From a checkpoint of a small mixture-of-experts model trained on Wikipedia.
Experts: 128 experts in each of 8 layers, 96 SwiGLU neurons an expert, a softmax router.
Training: a variant of Muon for the experts, 2318M tokens.
Below are experts of layer 6 (counted from 0) of a mixture-of-experts language model. Rows are named router (the router's row for the expert), gate (a neuron's input weights, with its number), up (a neuron's input weights, with its number), down (a neuron's output weights, with its number) and show model dimensions 0-127. Each number is 128 + 24 x the weight over its row's rms, rounded and kept within 0 to 255. Numbers have three digits each.
After each expert's rows: a language model's description of what the expert responds to. This comes from a sample of Wikipedia text that the model never trained on.

# expert 8
router:129157099143087145150123167130131135124169145109093134107143165104136138097119165151124127115144084140138142155134094118130122094153110150106117141147092135103124112119105140137174135081131114104154121149153136100145164107133125157130147150123158115173123084132116058114098126125174149100121100126167165134139143156134154113094167133115147116117111116171142142125115130106155116130130
gate0:125138134174150082113109137102120148120116090185109124105131103154080115157138131120142127144087131103143149134160131148123137124147143150182137145099141117138109141138094130172113110096057126155096097131124106123117124176133087155104132139106101124138139148103130113152122138117137105136143109163152134113109085130109113100156083113139162092122155093139135117132101166115166156125169
up0:089171127134155135095128151094102104119097160146128191132121182183072130165136108108139134093092135120117128129146166114137166110139125157114158149090134131162096140073088146127089102106073154135110128102141114126106154151113172161175124105151127099163143154080102140125112159140164093087087118129151123120110114129147118127153138140096106114096127123123110155133079161112145138078124
down0:087127149172149100138094144086094084101174123151165099103101131114104098176129089138103123113109117101114108149144129130161122118131140128098107115162084153126111096131170156165130119138126160110124181125128099125116126106088133102121099130079124104164132150133140122159149130116137128112077157121109098108153134131149125110160109074150111127122105129144136144125153155128152135106158
Description: Commas after introductory phrases, plus clause-opening words such as the, however, because, where, they; also the fragment og inside names.

# expert 44
router:142125065130114119132117116103116118108128196098111131094118175167127164170103128139121117137126108160108113141094103110114132092126130132097098150145108136109123135162121141134148110151131087113129095149149123123122117093134165154116093133150143126095115118131101091144125156166158116124084122083162161110141089157124151101140158167160140144165109090154122156133149165123122142161135
gate0:156147166093122115108140140138135149115141122133110124125113149174108099107135134103139115104135144148086163091138135094136152092126143156130121167130128102111132174092078129164118157118141127108162148141095145116081102160083051181127079133126106115103094119108141130137108149138124118129095075160165077105132119107120099147125135158141092104147154152100161140133107130073082115156118
up0:150157110132138134097182135103099135142114138143117139108131134159086132089132141175165097136096112137082126126136148114138154066101141133117128177159110126105151189076082135174095150124168115108137143160120118134119144140088111163127096128102123097108140113162155157130117158130124137113077115163154121107104131142134138127101110170114105141133133129119169119127103162110090137152061
down0:089160103125144128133102114135172139119158184125108162148136138117118123121125162148146124192165122153096146108139090100151102143154182115135108135117132138143173103133119101181095122127174105112106141126159094075115167130079129069081123095102134140080080150116108102162169147093089158128135153127131178124140119098135146130126181115135087111121131138120117146099117155118115093108117
Description: Single capitals and short tokens at the start of lines or table cells, such as I in Identifiers, information, and III.

# expert 0
router:114180068179104147110112131147105171127183133121117110113129167148120123136114114113156167108082162136168089150124168124124150130110132128110111141155081092086134130166141152122168139103140114131118129116149120111102152090100133139134072134124124179092121088163131109109133118124115121151092139114169162124166135141140122087129165132164098134134096090157111148114175144131129127132150
gate0:117154107101121143145127118106098106136157129112136107120075116128086138138173098109119129125184121107158141130134144089141090154093122141084150128158130113118128126138127131117150105136128113148116178149109157112138150128111100156069154139127159114162133125168143141114160101148157125108136161091091097102076144085112135117138140107101128187163160137132090140172113185125110115145147
up0:122133178120124165116116155131140195108130104114143155132111110152145127147168135106100114152178108090157132143112146132164145153101139100114097123154152143150095155129097133172114163152116125116118147125151110092134131067108167135133141133153143189103139114144133159099121094134169124130105153101120077118105114106159119124123121134130158129142098146119100136136119143150146063157135
down0:177167120126132128140110126153120153100099131145165131182087140109121095124170128108142088170126199118111103132141117151152125104153116149108119122111142132163155134103103159148157126129142104140112141128108158156111088147096153121103150141130120136128080095136094152097113115122142109156124120126119135141111174127132099180156145116140124108138135090097107145102175148132092084113152
Description: First piece of a word split into parts, usually a consonant or short onset after the or of, such as var, fl, d, Car.

# expert 18
router:113133090118143123112150093130121118144162142100114107114146134098127102168088154136175099092141085130141090133110110103169119103108141144043134103151148061119169149118150145133159107096138165109171095143157106095139150159119165104102121111117166117161094146169117115130099108137121126088115148134133156173151125137115119149124156138143146176164154103132125117126128132124141123121144
gate0:170110165116137120101099145095171127116140080086116139121169089161144155137142138141097130157146103113142154102097141166102158103146155188120119099086118164118115123128107121140151113125120116084141083125120154119123132084165115134126138157135128107188112089137124116138108092127123114107132109130105109107105151115135117151110065143149147128114137128154091168122108100102079124134126
up0:173135141153155128139140125126138148111118148116102126093147102132181096145129115125129137138128075171152142090132085139111131100113157182126112081111109127178127153111086126113109109131078093082142084125115114115127103134150139109127119130126126152097152097138103135177116115125103138177118100101115090128127141140180126103126153153128169102136146172132169107102095135149112141158124
down0:124120114115085116160085118138190116121128181148131150130154138140115130084143172138109146154114145142125128131132106137086107167093147148086090146119127107120125146137164168131120125116129145146127141134139143137119134134177145124112109113125128089081160146152135161112121109101142161129166112112114086130085124160160125142127113146122145099150103143150111152084113116138147125145118
Description: Middle pieces inside longer words and names, especially in, an, ell, iss, as in Mach-in-ery, Palest-in-ian, Sult-an.

# expert 36
router:118140099130147092125119085134115146113133147101093149118134136161141123151084132103118140115143101152136135139121081109127137117110157132065133129129117152132143082108125135126155119149136101070171118170132136092096152127107150127115106129168140134100103135153142130124127105133163096122067130134171161124170144134148157111106136126156125113149087135119121137104135152123111128140115
gate0:126108111129155138132138137116126178137157070128121135135114139094093143159103156141111113108131142109170132157118125102151126145115132147167109116123085115111121197100144139118110197115097077102146090139104158078141177127117122097146100122135119153149125134151121139120158109149111129154138112149101130115105152182116116147131123132148157084093130118123110123138153110117112141133107
up0:136135123132076116103155106159106123112099184121129142104169168189190089095146085104127160170155123130109123109150110155144114123135147100135129125149112142139143090150113129113142102141184149158163144120159082162104087157110145144113150131128155105097133120129118116133158121099115119081175105140123134161124124062137111142121120119105119161140143152144123161106099152130119135103149
down0:101144121136159119153133111133106100150147141143096129120150127087093124129075116138182107155166123101142114131073141145114142066108091155092114146140113162153144133158150128122100146097103182113094115119176126130072153170151125119147126125155142111080121109135107128131098123170151130162093134121187132140134138111109108118118114184148100126152162108145169139126125122127140142146151
Description: Counts and quantities in running text or tables: digits, number words, and quantifiers like two, three, several, many, 150.

# expert 19
router:117170118148140156154125086110112126144137123122092114128110145136098117131147125131171134111095130139133128145094134142150097109126112139131137153136093155131114112135151141111155143132104125108161110134131141135117169128105163175119134128154106126111109092119083118098109115122133109119102113117103139160137117133100133132139177113151130118106135080131091181119149151127129147181137
gate0:130101138167105132110138128129166110081117118081108114120137163113130132110100141074165136056114156169113184131128127111123122109142141122139071114170110099134181147123071140146131099152140099134110171117110122132116083144140113151160089102185143134079161099073078112148090109100098088145137095136112110148120083133120129135167148133166140136125138147134156100140177091168133113120136
up0:129146112121143104136080129108128160128137111133116163140103097141141110139131116170113124181136133095125127136139136145132143181167110118108125129102140158101086099170132123122163122118116117140149080149144149163159148137143119092124153145075108146159143150157126125102133155140140161086146161106122123100160156116140116114092125181089129136154136117109118156146065152110133117075112
down0:105114116121102122126172077163133101096115122129163116143117121117086113084136174143124137130116137130124149124147141125067134098147116157117105095098131173133129142167153114124159108139151126090125077141142120091139112124144169132088160123144108181122091108116166112114120116115113131142169133110162102117112129138151172103077109163113124114082145133129098146133138133123126103153095
Description: Prepositions after "released" (on, by, for), table pipes, ISBN and coordinate pieces, and infobox labels like Label, Website, Died.

# expert 9
router:102122115107122107172090139129106158147121170117123129127100115122137115142085147096129095134105143166119116186108123122152106094114111150094126156157103115151168137114153126126127152089138103116123115128166120115124132149130125129109118136154110121109107136176141130120132122160132115102127102101156135137144168158076162134134137140177151129121113069142103144132151185127164152121131
gate0:147122135130140130182120149151117126138115120106085128109121131163131121118161129152172143120086122153113084109151134123122124142137138140094069116134115136120144133126102131151123088083100132159134105138122126134140143137121106128148122106157110112158141135129159164132124101123141135107162104161125111146097068166156121106124121112140087133099176125127140126177082133129154099103121
up0:115076125148139123164115139135136154120151073125118121114137105160134116102138154112169147120118165110115105136137123141121154143104125133089125086145113118128136133113129142135112115138119124130182153109150105114092143155113070092105101134163110090098084164137106173154096072140164163148152110189088102098093110140124092093136101107158138116153120093120156115149094150171114155104137
down0:166090136138130138194110111129114126158092112089155104134190110078116127111113145135113112093169140122115114153137144103164143140117125164129114138137130127079148114121123061129102193149161132113115140105145120138076130126136093096165132142118104115122150129184117116177129126135163124050121128159144110130108125116112143143079136107152085128118143166110094100122090110129119105114131
Description: Pipe separators between cells in wiki tables of results, elections and statistics, plus semicolons and dashes in score lists.

# expert 15
router:123143143148100102136100130138122164136128188121108122156119126137101159132110144121103128123091075144148147158108138103132142137166122109130082121174179100117149128171141156102164123104133116133119051159111099101126105152106138131093120147130142110117110092179106112131095119134123101145152109151140168128125145135136127122131124101201185153132088122165112143159148116132177119130157
gate0:127125104095127127163132119127110095128134143147135115128143159148164115095164079116159132134126088158155125150137168128150156112119118093156143169101159110142141127104122123142104126137103101121120132123110116142134115102098114134094144112122135109132101119104129163124126152119124128144132105120099134135135112155110098143152158072149097158106076139098143152129162076167134156127141
up0:157136132108118105097045099101153101082103124171165111111119102154116138124122147174126174157148146127117156128108108136109110137154153137078146126180117155080110090081139137143151101134137169100125174140167158113162130134090114103175113109093142133128127110123136126134116118114104139108156126135158110121140115110137106143151080167127134083117137099134154098140106140155143124148135
down0:094138115110140091137121132127120134075125138108145124106162137180168142105137088133124148170127144108149132132170156102137149167098116100142126112157136095114125134174129130132162114117096158160132112132104159101082109103133107137117145149114098096132107154150152117150103100153131148141101093107085121121127156169139135097141149154119148173131144082162162111132126079161126118102098
Description: Capital letters or short first pieces starting place and proper names, often after of or the, such as St-ow, Fort W-agner, Bl, Tw.

# expert 23
router:096097124120111106139119112141110131164114148098105141106133133123128154148122139113138098117133116178096105172134142110130124099155108111116129185148068126100172142119120131108139132111138114102113109129135132141105128110114185103121108144144141128059113148139098121147127160198173133111133097084134169112134160110085150103117136175143123162106116147141105126127157102090180162143135
gate0:111148108109178131143125134121145104079094119134088157129102145167102108128116124111141170152121140134148125128103162116138145198109135131136154133114147149150154082129126141137153077104110123116113108138092147142162120091128132136114172132128182108113128135154123116110130121163116138151121080126070137131166175077127125069133134141145136118141120135120127133093142138117103123132102
up0:099150125140123141143111151104066109149151090111093137117144062123159148100125109138127128117126082089108137105161130065070116166150124111101131161137190146158150129131098117131135084147138146092112136148125117123138116132114122134155105114170124123152178086141091183107143149131145139144145089122155144112096140124100162086098144126158120118161138130112142119161193127119123165112136
down0:143157120117103092099083137108123132121142140118164135167167111127120104108116127152097150117120156169150132131119173132101134093135127112161160099137115159171099152061125152115163108126127117107124100154145153155137138135136152135099162145118145121086128098163109105134081153099120178199160141114121131117098139132086109165136133095132161078164109121110141090179176118115124124089103
Description: Structural markers in infoboxes, lists and tables: pipe separators, line-leading hyphens, colons, and field labels like Location, Coordinates, Born.

# expert 24
router:100121100168103097111111117133113120167139114143104139127156126114142153164096130106124121114153107146165121153135100083134114150144092125095105111123117169160143142132126131105126120129165120089169122131142156102159144119119176147117128157157175121111091164160114128110117093138129108085113118098161118133137111130097141154103155159125123141103148144144117152132114110110133148142158
gate0:100115132119127116149174105158119090119149094125128133124133133126157158139152115109148128101119132121115084089142141093146102076135120152151125122129143132155144129125137132130085165188135130139097104100082141119123146137117150128141078134168126164153141113124087123107128132135138128139140082113122157094111084145123148141143102121116140128114092111131157099163177159088093112123164
up0:150131163117106135135119149181194142134091133128099132121082120126139166079119150146105153108158161091076135143150112126074133127114112125128124154101106100082138147155096125153177159077097119105148162122137135138092110130138140145170132161141149115090102152178099124154149146136124121091102157082110143157114136153108110130125157097078127140141147158086099061129126099138155123132136
down0:121162133120086084149111147157176152144177089119075172125083145158105160133105143131080142110141140104153164084135091060115093083149101112129150129123146136097151144161090130098123107166126158102135113174131104129106094127115141145150119127111160121138133117155117116115114103090143109108165144142099095095125159134120153141129130073118153126125122137129103067166115121111093180104118
Description: Last digit of years after 201, 199 and similar in tables and citations, plus word-final i in Slavic and Italian names.

# expert 62
router:084126153121093154169143122087128158142121169127125137124134132101139129150140115154149144137129134084140099139150134104109120111159122105092119152118119107100100121131166157115110124113139135123101146134155115120114113106121120135125129136123130169094136079140095119061144085134133105130112108105128135128167123131138201083119142155120162112152140128134100109147135131127133147115156
gate0:093116138117132123164078127106115116119157158098116129146107119108091169164107156193144133128133145100098160154105119145165135112154105088127141106160094126104129131143161130110131109123126124095125121058195152154146195099136160088104108144112118108091134102123099112110137127096155120119119158124134158109083133107143164105154169130105128101122109136118093164113162133097119115149153
up0:132117128137154129087133126157162148116131122149131155150057126163164110113107129107125082123198129131147131102120121117102130191096174153128123114156147144148112101124122129157153123129149114127119131129121112077103095118136091141129090101123099167153138113167090142155127136112113108120103137082128130094131142106108090140133088133150132142109127118143154098132131148137145155127138
down0:144126135176133137106104127149098101162109135123110139116116140143133106122150145079085116139087084142122117122147147164107132140116096152140086107123136136124127149101123155103148131133107101124138145133152131141129094109145105090121092084139092163156117137147138146159149152168137135107122159086108125134132147158101152168138159185150093115160127141105112132119131135176111091160102
Description: Syllable pieces inside ordinary words and Indian or foreign names, such as ol, oc, pl, col, isc, in Amol, colon, Episcopal.

# expert 40
router:099106121132110093166122108114123169154146120139130130100101112164177124132098129121181128108087086157128097108147108131146090129163106121104132155105135100130133120114158136111138110164144160122167138134150094111114133182131160155131105140128149116086100113171074124111126143138132070119113089129165133094175149155113154077132160163116100134116068105176130124121108136082173126133120
gate0:125115129106113124124092119128124129122109079103128151130100116161122117139108092148090126134149135130107150120112130105135103136148113132116102133147133102134138173103106129158123141130134161072096143160127122100141071132143113114168099111088127115114126172142094124118167156115170109147127158078146139119120152122118134147135128187121116036094124149096131125121122132162164089150126
up0:184115115113181152142133156145165131118115129118105135157136170158166148104119181148155166124147121130143107144094140134077155135111136085102120098078116154144159096101113115111181114105130103103108072131124148131106172112115153144148178135158138139141080110100159151137119125135092164124108148153099116135156132118117113179141119080113145161162106126136102130139115144126148128113165
down0:115157107140113131127164147121158159098177108148106133153140137179118162118147158136136142111114084121180116146094130110164145111108120138157122162169129117157161086116101163156085131165088121106112099139091111141128110160138109146155146129125170149139159101130125073129110136176150126146127160162140158114117118157105115149146128136137122136141121132135103125132141130097148117103118
Description: Adjective-forming suffixes like -ic, -ical, -ational, -ological ending words, e.g. Islamic, Mechanical, phylogenetic, also Unic- in names.

# expert 30
router:095151140175086101172142111156108102194110157122095139150120114146150159154132176128143084112126104156155121157160145088165133113132141117133071180123135081093074114101137152126141165109142147139169076171145135094118124162103146158089126159135111151169101150122118098094100147151123088144129130093141157126114147142110151128132180156119146096151128075109132123188170090073124124166143
gate0:117150110122144076112125143106149122082102113107118189109124114137149114151177082103124105151115161149139106083130113197152104142169124112117136112136130139129127135143137125118088152097147085113128121113130137109138155156100135136101082090137092173121155141175134116173111142160125160158111142107175131112112145108137127122140104144167129140068119150135097137115187119126128101129122
up0:146124171135146148137114110144085137171122174155156087172152114114114117106108145141118159149150125138133131178119182107116160105101138131154118156141144126146112116126121141145173101119142163132082143136128140170132120077161113087162127149117142128097087128124135137090116092116134118093116123149104106111160120143124106129144147122112157107166153108123120109130077170096130146120139
down0:164108131169172135136129089162075102184129120145142166166086128095131102141102115110110171096157158126087123137223095147115158128107106114109131136153123123126152149154162139127133084166169114121144122131128113122154119084164155124166103171161152107124117100132121097130128127133136094060141111139102144147124128141116126148151122122149080095146135130136130137148113146099173166156095
Description: Pieces like ip, om, op, um in names and acronyms, plus decimal digits and percentages in election result tables, such as Winn-ip-eg.

# expert 56
router:118130098168135117110131101131139150157133154069106106139139137201108149170087147135104080118109097186167153158130113138153126129098119126085142132136141100131139119135131149139141136108143134103188124152131138126111110110117145115127104141137130105095078065138127130127144130163140095154101104113166168136123161094086160122129163172155132139151075138163134146125102126136125134147127
gate0:144120067152140124116127110087144148127097159134110135177138126168155147104152117170148165113141150091134140117116142154161139145122132127132124137110087131118104112161158152116102123149167145120129160131128102135115157080104174098140076119141139096120135129109097100133148141117123169128138139113149160157123107099163170119160158135196128086145145153165124173103145107158114112129113
up0:135150172117158138124155148135108136148160103115154148104104115064086125139118103077114092127107160148126129171132106099123082123165133145137157128158158166138147146138095121111123123116131122128131106148150129158101147155135091153132140110082098145165091165118137163114118133152122128136111108102121078118147115132131129124117116112072113123088097157083099138149140133101096102127122
down0:130143092120128116145170127137136158126165102132132134123116122138113155102143145134118120095124152156153116165132110096098082103105123121100146171113143116124120128095188192134133095140116130129140134083093141128121102108133143155096099185130112138145119140089125119106122144120125121149106119129161099142167110155121092167121100160108142145142089132136100115161106122123096127127138
Description: Number digits and number words in statistics, coordinates, densities, scores and measurements, such as 2,466, 15.177, three, and five.

# expert 43
router:095124137160112118135122138103136156167170159134080131102131133110121093178141160060099082152114147157119071152140145121157109145130139112132130122145111158097169098120132129123126151125095078113159107121149098128096164163085160127132119119129115109132100124151125115085090135166112119112137109125148107145174166183125136109110116099129145137122145114120096153161163132096150141134160
gate0:156136129133138160121101181108114165135124092105128106137124117138153131178114164130138076146142120095128118153123162143153116102145148113138158087101098144118159126133158113149090145118113111104094121110148132086107130107116120158141146155129157160110129098116097137123159136127095136125112116138117143143133120160124139094143119105124106108162128111103187104162124153135111164165152
up0:109165146159113143158085109157142100150092107149105140143145147129084106138153103135131167147110155103154133082112083103123144142150171118117067113105168131127104118139159131152126162138132110187132092115086125131147134148140122132109140124136109121116108181119161134155079110148108122082112133119132148139100201161121095145158156135169093109125158116122130120123144122137105098107161
down0:093147145091175170186075102149117127159164086158123162083175125139135156144144134109091107134124125221113136136161141137114113121145119139165096120154091118101122179116104163130094153115134124098108142130142159128115119132136145118117110152170114129147098159134147126104137122114153120128157168111117165106154122110110156169136136131157143108154110146142121178109185108130134093114124
Description: Endings of surnames and place names, such as -ney, -ton, -wood, -shire, -man, -ley, and Street, Creek, York.

# expert 3
router:118158133122148117168133122091086114150113111121136114095139125155101134114053119122089087124112131131176113113136096095144132078130119131106109156121126120112126166134130156110149133141187131098168109135086105126105113095114129161127147121156132126090097139117134125100111109124132115118098140120128159108133161120086165117146146157146114105141136135162102162158118132115110150117128
gate0:101150110136131106158114092163120141115127093109123134176130095111105163106102150138130145114120096118154150103148116142142183095093090122116127140171118143140138135114131121073100102092141161185134081171138136115125143116108150136160107107143153116120109137095110119113111111119137111032098176121139108166131085136147133127110139119117144148114082136113098099126125140137113121158131
up0:113122113128119153109128132109117199133144114122120127140140119117137146089134134153183153160053069098142087120128142119124148161103107124105150153091149155140099121147119128097111103127134166117121129108096107101159139115154158130083106170154153171115153131088117144119180134160115134108120037111102137118161130163130170102101116138122153170122140130089172108130160103140137155158114
down0:167141104142075128165091135103095099156127133100148134154122098147071112106107174133128147138155103124137122108146114113131135174095147100179107122168132118136128155135150125095153097087128162112139150158117181121106145135144112110098129123169116119173123132131125126148145101131133115129076126097127121139148137145107111150124124119146131079128154146150164092118081125122162078106129
Description: Mid-word syllables in foreign, especially Romance or Portuguese, proper names after a capital, such as Lu-ig-i, Du-art-e, Gu-illa-ume.

# expert 1
router:131132133133128102121100098090082163093177148134132143145111121139134099156110145101136166116137162139157138118139154089105123116130143127113108111125119134125134125124148133134175100089107083103159084158114095047145110172133093126115115136142134125145076110137145121107090121126130099123079107140146109170137132146127128140085133138137165152136143115117141155190139152132127190116105
gate0:086160112124139144131112082128112171117110124147144133123186109138097100113159127105118114121150142140141118157152139114121087132125172142128142116163148151147130191114130122164084116077125098151106117171127135106149128126119122116101143131079128112160153142109121166148128108114116084108158100149149173134134103122101089124113147137118134125121149112162136107146164124152141114143158
up0:143110102134153110101130070126166130131083111137166138099117094151137124094146139126157088135123095156095082096151080110142125134102152097131125138096142094115127133130119117143104128182118162153133148097155084133117133141109140139169057133171153137110123158161105104127167164144128135132110109084131135126141137078133135073111124124109101129153100124162138126105134166120091133128099
down0:141137079138129133129125139141133110133123076179121120085137132115094114121135119109126104109115110165170100086121115111153129110121133097162095154127132125145128110111183178161136129164146133132096178106130112136104169124110143100134131151170127135152152144108143081135169104150116111119136140142148161141110128128131104082144129109145104128184102119135133118108120106120157136187147
Description: Sports words about winning, titles and events, such as win, Championship, Cup, league, Triple-A, in season and results text.

# expert 53
router:111133133123107107123133123099108146156146128132125166149098166115126132140125164137120118127136116124119126186119133155156126115164094167087076122151094084118149134132133123095161105104176115110130108115109140114117131152135136144086106179125158109110143103152064094096089131154134098107106104097122156164172144144124161141137150156145118143152097126125106155147135141098161135142134
gate0:103118141142124132119108123146124103066123140108113191128120087139120121161122157064107127115091159114151070125157104110141138131099109146148144136126134129144090147158161133147136129189112124117120144161119130147114141130067116144124136100161146107072136146152137149156127152118091109157132154166110097153144108145114125104117116125070124129147182158155108078079146172130074136093113
up0:135116131104112134156158071107129127096138115149125134131110126116141143152134126159078110181145115149128109160111138102126153132124141159118176126122124110103147143118180112098128136165142129094160121145140115124154127129096112167103079126142167094093192120145094119145112162111123150145165104124105178177170143134090096102118115123122133167136122147173117102100111168119118105108119
down0:139118121130092100121119099124156122112100122112147120135084134163114094117121101140147142117104133165149111090168105105109106146103099137167123112090149122161120168127149114119091128099090114104125152126146089132128100110146126078099146126129111180138114124139152168141153133122082143158098155148148098136116142159146098140134118132131135132147164144113103136075117178113121140096067
Description: Commas, mostly after place names (Tucson, AZ; Paris, Peru) and proper nouns or dates, plus other punctuation like ), and ",.

# expert 10
router:064168105147146097168124139078113138129130164075113189121122132191131154131115145145159111086108144159170124161144117146116138084164065156140096126137139099152123113153167156167136140083105094154164133106134108144132110126117176158098109178151148130140127122137104103115142149165134121133108089149127115137168129148131139122129135128159126150139147128107127152176145124095107162134121
gate0:165132146140112109115109097135090146141150118114136119107138123099181094112101160125121129157141113137122128115107165107162118111124122113133148135098106113095107116148080142087101159131173091128156126122123134076139116160126138107122129118139091122133156118123152168084154132138133114142068110158149106155169131111148140163103122117088143124104116084097134177136149165124151123131082
up0:121136088160182068116092124139152126119133133146141090119126151151068127118155111122162153112111111083141089080144120143086135148140176151149096129125172112161136127099142120140133108109136082127101123148130166131099134151088127121144154138151119087121106134101139087139158103178138117122160124157120159122135131104088131114151153143099136158117133186115150119114128106124101160113114
down0:108121135171126102117169131112142088123124114166133125165114126163114150110156080144140118088084112130111125134148138157130160113153112089136138171125169128145117146132091130155117140120060131142124142103137114096111150165141137167123116094113159153142100129110134095108155131104125137103144145109121156129131127161135096114118095164147089107137142147153123133121141110163124110094157
Description: Opening parentheses, quote marks, superscript/subscript braces, minus and plus signs before numbers, e.g. "(m. 2012", "(2.03 m)", "−1.1".

# expert 49
router:122163156162142136145094126120101130124141154131099159091105151095163094161131122088164126131103129166136070169106120149138118104175159115151075120139104135078156145130145146115152149108109065118135093120160087116115150174092125128089122136136154126104092137127130098111102079158099122116120115120154114163136136166147163127122181129112178170098079133103124154143144134121169129117164
gate0:143106148116100121147119151144095153120131139119131150127124149098156121139147157093120088087142151091121106128142152115131067138169128112144139157151117080168123100167146139126101107123112098102097099120192108087130142150125117091163100138126158141121134157116131126206115110168117155118129164112127161067112132125089104112127124160133148146188161115099113127079134112136139105172133
up0:155130154136072119087136151157144173148125146134075146097130172109160103105138146162167106079107128112146162116135141117111091151133136131152130142168132092140126161143136131123135143137130129156146126120131153101111088119136095119149060148113109091114176123141140107154090124141124130120112111100154116094113147122114109123124101170140139158149121133140114088123166114165150068161120
down0:127163127172138127137112095147147116158136166082146125114140132105135124108116135130101111176129167088151075101138080167122134149100139115062102130137148165150117097164138146104115174089116149151131109122135089178143130122144102104139115118154148107151145127136116152111091153123134140130112141131107087097158151130137110110166135107145141116103188132132115139140135124098108064109134
Description: Pieces inside personal and foreign names, often consonant clusters like n, g, ann, erg, as in West-erg-aard, Hels-ink-i.

# expert 21
router:088169140152120137135155115099055132117142137110125116112110139139121105152113137112089090135136145159142109164121118136124078114126101163112087132113125107125138133177143137126129127091140125127139129095129076132123121142122129178127098153136149150115087124203119139074122122115142078116146117125143154123098137076107143142119150140111166136152106160170135163181149155126148127145125
gate0:123131162106116136162148126102135116145114119123154113122119159134072140109127080100082128121162150084138124132132127090118132138123098147144151148159129142154140176123088147153113116145163126128168133144092119116168107125113132171110114163170160105154106114140198127145144131145145148092148137115079128146100137122135129123139116134112127062155143168184107178149093102172100161153104
up0:078130180124137119096116163123103091139142136113156100119095113159172171125148126160125091150111132129151112092163173126135123097138135130073143139095122124109109096153110136123130186125135137144136083134112112121105116139135143065129126111132144125096115139117126128161160151131110146104092129138114147168105122114106146150106170144120080115131143072135115076173148139122133126152156
down0:117126126123123084140121174154131144128122111131102145119137159097116138132119147097136165123122129175140132127139125113123110110116116154166101106130146184113128091147129111176129135117112122124110143086122108084153125144122122122133118117186104142152143110096121169090157140076120180160132131159106121132134125127111110108106112188143111144133139103130112136168129110127113109075113
Description: Word pieces "and" or "an" inside names, such as Am-and-ine, H-and-ley, Stand-ings, plus whole names like Baltimore, San, Robert.

# expert 45
router:178116095168134076116122126156092110148102133159160134130135125154097102118108087126121083116110083135144146120151098132137129119158144156121075115120132121090124146142118181084139143129120121135130145142153106131082134138148167138149126127162116113096119129105128097138138106112138105129160115136138148129161130178139135117118146141156153159114120123132097152129137188130131091109088
gate0:118138100176143119162123144117074104149141170098137125113131129110116145139133141147101174074122146151112142124164117083127127135140124153137115119105114139113123159143145154183152149136139076129170121130134096122130097095158128133115120152205136133096105095106118119125136107139120129135134146140143140146142124156117136102112164114143114147110153104159111140151146135101111132112145
up0:122058103120115184097109130149139149114110147128104100164181136138121124153130117153171150096132152083126132161108144138125164131090119122155146109134077172161158130116123114116110114148090160114136123125085163119131136122133153104155107159190131123110165109093107155127112176108082078113100113111147137149128138134098165118137118146138087086068089176151110130119132111122132193100114
down0:075147111120116153114158067160115108149092158184083105144184146119118150125139086136115128129130103139138113134137125137126165154116127138084168118121134120140095127136125180106105122136124119119127102141106100142143120161149121128144113102149129133133114142154094114149123140098109151140116147125135145140126113108152159110159139141079125102139127148129084106122135124113107156128097
Description: Last piece of a person's name or surname just before a verb or possessive in biographies, such as Les-er made, Anderson FRCS.

# expert 61
router:123130108127123123147105148170090140155131124124132154129114141144131148126138158134109105118102094153155109170144150081163144157143128154121099166112081088116096088155171162128153107079148102105157161131115123131122129089099110129124107127129173133076102093152065081086092103108120083132111121135169161129113159112077177095140126134121128122125094109141115102145128160141164151110166
gate0:106132133139144135160147123129157158128155102092116127130093109141140109115121149120143095154152177115147166140100112130124132119142118126064084117145129168093096100152120142133154081119110132164119117143153113115143139107134156127099109096122160132114119147107144159101122098110128126132128144143111149106145164121143162083114138132096144138161158097112116152114114124095181101135150
up0:148110153132189144137179130129087166158114062101152140140138120111109161092097139168143126097109137157083110118122151105122128089096107121166121120144133106136127114147114137147123102125128155119109141133182136107144130116103095138133148130142123130091168146088149112077136114113126089134158126139137152108131147138100131132147140142128090129183174116134190125087180088147132158200101
down0:138100145108129121140117182156112135137090100144097097167126179148103090117146141095129135109158126107075140180095064146128152160104155131147091106113082165111132123118178115129156143129190101167134154101095117141120097101142166094127157080131115153118108125118122127124134135066143154122096165116126121161078127099135163152143145100140108108129103146126142107140115142171111131134133
Description: Common nouns and determiners in expository prose, such as both, end, each, example, history, plus the ph in orphan.

# expert 54
router:089128129134133133125170099126142113154144109101125148094137128147105130099133161139094112111128152125118106129164141130159138111141135155078123147163123110104161151140119150137165100117127116117142128142146128140110168129081117141137130151167114124104132152127129115134144119153133132098099120067107103113127125137118143135095136140143100190143126132131112147129147149050118149139112
gate0:120137109133118133129136121092152174134117174115131158114139130074136163112158083117093165140089133157133067171118129090151143152148139135147110127169148161080082174148097138093090151119137119140101077111138137110112133145091129127153132104138112179081107126138171138089112127135125147154130095159154125137141141099092100107140127144139098128096167134127134108159134135117139118129131
up0:108096155133134183113125096174117127151117154159114108147111112171113130113112119125143090143162140132087110160122151084126148155086150145119128092146132136127156117170128126155158117109150114089145154135153121089155097105153177141147137169131154107114151116160102132091130094155107156088119140134134119126147126087152126117070133151150090150146086134147092072099072129152110095128167
down0:123158138134138120125120131131117124127090106160171106118087124116113143143178142127115121121156112110143167150178154120126101127102182127104097105130127144159161095144128083117177087138116139109142143144140115092144116131163073166078123166124177141109140109132113132114095095149145144157146120138128113107156118100114155083127125148177139134152149114091072104111127159117109085131129
Description: Syllable pieces with a, ya, an, al in Slavic, Arabic, Indian and Central Asian names, such as Astrak-han, Naj-ran, Khan.

# expert 20
router:109104127154072106141125143144125162192137140117115111129101117139128162105099156096120044111066102101132139147138124150119097088135142093103090164161144148130161137164136151100126115086124105134134114167102122100125104129109153126094113150144117119115119085190100110118112115113116127141106122147121120142126118162110149075124141139138155149090118154132124113147155132131163155128145
gate0:151187152116140153066151146142131114106135147144110116150178121139098131157128161114129113160106154126138143099124139074096116112140166171168152149137115139176115147125128119146179133138107157093111151112137129109114146169162127167126116120148146149127133134139139116134111135168113157118131099159153136141121172147133124093076139142124114107129108106119108143117116148142115128133100
up0:102124127091166129118138129129105102145118137080130095157126148123106149113097071143118130115162178096120124143152107105139079129115118140128137124124096125155141116109119117095148135165084125071125094146135077126123162154146138114178160156101156169121095192173125128155130147143149164104163122126135122137121151139126155138110118136138110151134166114123108098112164113136142085113074
down0:144121111128150150145167126139136161110128138103121083167156128143095124144145136088131121121140140141138138080119124106120155140143149088134114130141104140110088102143134049114135132167132100129089131137100100134095123147102140162128118128154094120130105098102119118166145129137129122155097115113097125137134162141133105140134141161141103168129106157146139087117097113171109138112138
Description: Word-final pieces of surnames and place names, such as ford, shire, ley, bury, ington, and Nordic letters like ø.